config.toml
n_layer = 8
n_experts = 128
d_expert = 64
d_shared_expert = 128
normalize_top_k = true
routed_scale = 2.45
lr_router = 0.000962
tie_embeddings = false
lr = 0.00537
beta1 = 0.95
beta2 = 0.98
batch_tokens = 65536
train_tokens = 290100000
steps = 4427
dataset = "wikipedia_en"
Below are experts of layer 5 (counted from 0) of a mixture-of-experts language model. Rows are named router (the router's row for the expert) and show model dimensions 192-255. Each number is 50 + 10 x the weight over its row's rms, rounded and kept within 0 to 99.
After each expert's rows: "mostly gets" lists some tokens that are sent to it at least half of the time; "comes after" lists some tokens at least twice as common just before its tokens as in all text. This comes from a sample of Wikipedia text that the model never trained on. Tokens count by the router's weight.

# expert 36
router:50 62 40 49 60 38 64 25 49 31 44 64 63 51 51 37 50 48 46 64 50 33 41 61 38 40 60 41 43 62 58 63 60 38 51 56 47 59 56 58 51 52 50 60 57 45 30 55 50 31 68 41 43 48 49 44 47 50 51 65 48 17 59 58
mostly gets: " Robert", " William", " John", " Daniel", " Steve", " Alex"
comes after: " |", "-", " by", ":", " J", " K"

# expert 31
router:58 60 31 51 46 30 50 39 57 44 57 52 43 56 36 54 57 50 38 61 58 47 56 56 42 45 58 56 45 46 46 54 61 27 55 59 63 58 48 52 46 49 32 60 42 39 49 40 48 39 59 66 63 51 53 42 34 62 40 57 47 33 58 57
mostly gets: " The", " the", "The", "the", " our", " entire"
comes after: " of", " in", " to", ".", " as", " is"

# expert 88
router:50 50 55 63 47 61 63 57 51 42 46 62 44 56 20 57 49 59 56 49 56 55 54 63 50 63 61 47 45 50 42 52 61 46 44 49 39 54 46 53 48 62 51 55 55 38 54 49 60 32 67 39 41 54 34 57 36 54 67 47 48 49 55 46
mostly gets: " made", " released", " served", " played", " began", " won"
comes after: " was", " to", " he", " is", " were", " and"

# expert 93
router:50 66 50 53 59 64 46 54 42 35 61 68 30 62 35 44 45 55 57 66 52 47 59 43 36 41 67 63 56 62 45 50 55 37 42 53 57 53 45 78 64 44 53 73 53 51 42 45 38 47 50 37 55 43 39 38 40 55 32 48 52 55 52 60
mostly gets: " (", " ", " (#", "_{"
comes after: " |", "|", ",", " in", ":", ";"

# expert 122
router:58 48 42 49 61 39 79 51 59 62 50 62 61 59 32 54 25 37 46 48 42 54 40 44 55 51 54 51 71 54 50 51 69 39 34 49 41 47 53 64 59 33 58 52 36 28 35 50 59 41 62 66 57 44 40 38 35 62 53 43 38 48 60 55
mostly gets: "==", " •", "List", "Biography", "-", ";\n\n"
comes after: "\n", ")\n", ".\n\n", " |\n", ";\n", ".\n"

# expert 78
router:46 48 65 48 50 53 54 58 40 46 46 60 46 68 30 42 56 53 40 49 52 40 43 45 48 36 47 48 56 48 34 57 67 53 48 49 62 73 58 53 45 46 41 69 29 42 44 52 52 43 70 52 65 55 39 45 60 59 49 51 48 44 59 58
mostly gets: "Personal", " footballer", " politician", "Career", " football", "Population"
comes after: "-", "==", " a", " and", "\n\n", " =\n\n"

# expert 116
router:57 51 59 54 54 52 67 38 49 51 62 69 71 49 45 52 30 48 51 52 64 53 44 51 50 61 57 58 73 75 63 62 47 54 35 46 55 56 40 53 46 63 67 67 50 46 40 39 58 37 56 64 55 53 29 42 30 62 50 58 57 56 62 68
mostly gets: "};", " |", "|", " Suborder", ";", "vision"
comes after: " |\n", "0", ")", "1", "2", "3"

# expert 9
router:47 51 65 59 55 57 47 51 48 35 59 65 40 62 35 41 37 54 62 65 43 58 55 38 52 36 66 49 59 56 57 49 52 24 38 63 70 45 46 74 63 60 53 63 56 48 44 49 58 46 44 42 47 47 32 29 38 53 31 40 42 45 60 46
mostly gets: " ", " £", "_{", "^", " $", " €"
comes after: " |", "|", ";", ":", " in", " /"

# expert 37
router:60 49 46 47 43 56 66 33 37 50 50 54 70 61 43 42 45 47 40 63 62 54 53 54 54 51 40 40 46 52 54 58 59 53 47 61 43 64 55 48 50 36 59 96 50 56 35 40 53 40 50 52 56 48 39 43 43 58 56 61 58 33 50 56
mostly gets: "',", " USA", " ARG", " ROU", " RUS", " GBR"
comes after: " |\n", "\n", ")", ")\n", "1", "\""

# expert 14
router:60 36 42 53 51 52 46 42 39 53 63 59 42 57 32 38 63 69 47 65 55 60 48 54 56 57 47 49 57 51 40 61 67 44 35 49 51 35 47 62 53 48 42 62 30 43 31 27 55 42 56 66 58 56 40 54 38 51 46 35 55 54 57 57
mostly gets: " same", " that", " this", " what", " which", " This"
comes after: " ", "19", " (", "20", "18", "."

# expert 117
router:49 58 47 66 62 52 49 65 52 53 39 57 56 47 20 69 54 38 56 62 45 47 57 45 44 33 49 58 42 47 54 45 54 48 50 50 51 57 63 62 62 45 40 73 34 48 31 47 47 47 68 53 56 42 23 40 48 52 43 61 57 44 63 56
mostly gets: " Candidate", " ±%", " DF", " Votes", "/a", " Turnout"
comes after: " |", " ", "|", ".", "–", "20"

# expert 109
router:60 67 63 52 73 57 75 45 46 40 54 55 57 46 48 52 38 37 44 61 64 57 54 40 38 58 46 49 50 68 79 61 59 42 49 51 44 52 43 56 51 55 57 73 43 48 25 40 57 39 59 64 50 45 31 42 29 46 40 52 54 49 53 51
mostly gets: "\\", " —;", " \\", "^", "----", " –;"
comes after: "0", "1", "2", ")", " |\n", "3"

# expert 81
router:41 62 49 41 65 61 55 40 37 44 59 52 48 67 31 49 51 46 41 57 46 36 57 43 35 45 64 57 35 61 46 46 54 51 41 50 53 54 50 68 59 48 55 70 43 34 39 50 52 52 52 36 42 38 31 40 42 63 35 52 53 48 61 65
mostly gets: " (", "(", " −", " (−", "^{(", "}("
comes after: " |", "|", ";", ":", " /", "\""

# expert 22
router:50 62 38 57 47 51 58 23 51 34 46 51 44 59 25 47 54 64 53 57 47 52 52 44 62 38 61 47 64 61 60 59 63 28 48 62 63 45 62 56 62 49 39 57 44 43 42 29 42 49 58 50 52 62 46 50 47 62 27 46 65 50 49 52
mostly gets: " which", " that", " more", " where", " all", " three"
comes after: ",", ".", " of", " for", " with", " a"

# expert 110
router:51 56 53 60 58 60 64 52 59 44 55 57 60 55 34 56 39 47 46 50 48 64 59 50 55 51 59 45 48 74 73 51 60 54 51 53 44 56 46 54 44 60 49 68 47 36 35 44 51 44 52 57 48 51 32 37 28 60 51 66 53 46 52 57
mostly gets: "°N", "----", " –;", " /", " —;", "};"
comes after: "0", " |\n", ")", "1", " —", "2"

# expert 77
router:59 37 64 49 55 54 49 56 41 43 58 60 50 71 45 42 48 47 45 58 51 60 68 54 44 45 62 44 39 43 44 46 56 50 42 48 69 54 43 66 44 40 41 58 44 36 49 51 51 40 64 45 39 45 45 41 20 68 39 62 67 41 58 46
mostly gets: " music", " Film", " Music", " film", " International", " television"
comes after: " the", " a", " and", "'s", " The", " American"

# expert 0
router:46 65 51 58 54 50 57 47 30 55 55 59 49 57 34 58 61 65 35 63 55 49 41 48 43 41 44 43 42 56 44 77 63 45 49 39 54 60 36 49 53 62 41 81 49 42 42 57 61 36 63 52 61 51 38 50 43 52 46 64 61 58 56 47
mostly gets: "Gls", "Senior", "Representing", "loan", " Height", " earned"
comes after: "20", " |\n", ")", "19", "0", "\n"

# expert 94
router:53 62 52 39 56 45 59 44 47 41 50 59 50 56 35 63 41 58 52 68 58 50 59 43 39 40 57 53 40 59 51 51 66 33 19 56 50 57 52 63 51 51 45 62 42 40 40 44 58 48 54 69 60 55 31 48 41 54 32 61 57 37 63 60
mostly gets: " original", " new", " early", " more", " These", " these"
comes after: " of", ".", " in", " a", " for", " with"

# expert 20
router:55 62 55 37 65 43 58 25 43 27 40 53 65 54 35 59 48 63 66 70 59 46 55 44 46 47 65 52 39 34 47 57 57 59 46 67 50 41 56 47 54 38 49 55 47 41 43 46 51 54 58 39 53 54 33 54 47 56 58 65 45 45 46 37
mostly gets: " before", " where", " during", " after", " when", " since"
comes after: ",", ".", ".\n\n", " due", " he", " it"

# expert 46
router:64 57 63 56 66 50 58 48 34 40 50 56 63 62 41 58 47 48 64 67 45 49 62 52 35 50 57 64 49 54 49 47 62 35 27 52 44 54 60 49 51 47 45 63 44 38 32 57 53 51 63 60 58 51 28 43 35 52 40 67 54 48 58 59
mostly gets: " short", " JPL", " Nominated", " TBA", " dark", " Short"
comes after: " |", ";", ")", "\"", " –", " ·"

# expert 115
router:55 55 47 53 57 50 53 63 49 50 46 54 59 49 32 60 56 46 47 68 47 47 59 39 39 44 51 53 36 49 59 53 55 48 31 46 49 54 53 46 51 46 36 67 41 40 42 48 54 48 71 60 45 35 14 45 38 56 45 63 48 42 63 55
mostly gets: " Votes", " Candidate", " JPL", " ±%", " MPC", " Result"
comes after: " |", " ", "–", "|", ".", "20"

# expert 50
router:50 70 38 41 64 33 57 30 45 29 52 76 59 55 42 42 49 48 60 50 56 30 35 60 44 42 59 57 53 59 52 63 64 37 51 39 51 45 57 59 43 42 44 48 50 38 43 60 61 44 62 55 53 66 49 50 47 57 39 66 49 19 60 48
mostly gets: " John", " William", " David", " Robert", " Peter", " James"
comes after: " |", " by", "-", ":", "=", " J"

# expert 92
router:67 49 58 44 54 40 49 62 56 32 53 62 46 46 36 46 31 57 48 56 44 39 68 52 50 55 55 47 54 50 38 60 67 45 42 59 59 48 48 64 36 56 53 49 44 45 47 42 48 54 63 48 54 64 35 42 36 57 47 43 67 32 56 52
mostly gets: " government", " community", " military", " health", " state", " law"
comes after: " the", " of", " a", " The", " United", " for"

# expert 24
router:64 58 43 51 55 35 59 44 59 58 54 76 58 64 20 49 35 32 41 58 45 36 44 44 46 43 56 45 58 45 46 46 60 38 52 32 40 48 66 54 58 31 58 56 34 40 29 64 42 47 67 54 46 48 35 36 35 62 56 62 40 48 58 55
mostly gets: "′", "″N", "°N", "″W", "°", "″E"
comes after: "\n", " |", ")\n", "0", "1", "°"

# expert 47
router:53 68 49 56 65 47 57 47 51 44 59 56 57 59 26 58 49 61 47 57 55 52 68 45 38 48 54 52 53 51 53 60 56 39 20 54 53 51 45 53 59 53 43 68 40 38 32 41 54 48 57 62 57 47 36 49 40 56 42 59 53 35 77 58
mostly gets: " subsequently", " eventually", " originally", " initially", " thus", " instead"
comes after: ",", " was", " as", " he", "19", " which"

# expert 53
router:59 47 57 77 76 50 47 39 37 50 46 68 42 52 36 65 39 70 50 44 42 49 58 49 43 51 57 55 67 47 58 64 58 29 38 67 66 39 43 49 53 64 47 45 56 54 13 35 49 43 53 56 54 56 40 61 35 59 28 62 56 22 71 60
mostly gets: " they", " she", " it", " would", " he", " who"
comes after: ".", ",", " that", " The", " where", " he"

# expert 126
router:54 66 49 53 40 41 53 36 39 42 52 57 38 45 52 61 46 53 52 73 44 49 46 46 32 49 55 43 49 59 58 52 58 18 52 74 70 59 41 70 44 51 38 55 42 34 44 35 47 52 58 66 51 53 42 25 21 62 42 61 43 46 61 54
mostly gets: "The", " the", " The", " its", " their", " entire"
comes after: " of", " in", ".", " for", " on", " to"

# expert 111
router:56 49 35 43 52 61 58 54 52 54 56 72 52 48 37 28 37 42 42 60 61 56 35 55 38 48 53 53 62 59 58 63 74 49 55 53 47 64 66 60 69 51 61 77 47 43 39 38 50 38 64 60 52 42 40 42 45 64 49 53 47 39 62 61
mostly gets: "|", " •", "-", "====", "=", "==="
comes after: " |\n", "\n", ")\n", ".\n", ")", ".\n\n"

# expert 3
router:64 59 56 51 54 58 55 37 46 41 70 56 47 54 40 73 41 47 53 68 59 54 55 64 50 54 49 52 54 49 59 43 58 36 47 50 41 40 43 41 42 51 52 61 30 37 41 43 54 44 74 59 38 44 29 45 41 40 35 36 45 33 68 63
mostly gets: "°", "′", "–‍", "-yard", ")},", " (−"
comes after: "1", "2", "3", "0", "4", "6"

# expert 86
router:54 65 53 37 51 52 65 51 30 40 41 75 48 43 39 68 32 61 41 77 47 36 59 56 37 52 68 48 40 58 39 60 51 27 48 65 58 56 42 60 51 37 45 51 52 47 53 35 54 58 53 49 49 52 27 56 34 63 50 51 33 55 41 48
mostly gets: " his", " her", " their", " its", " His", " Its"
comes after: " of", " in", " with", " for", " to", " on"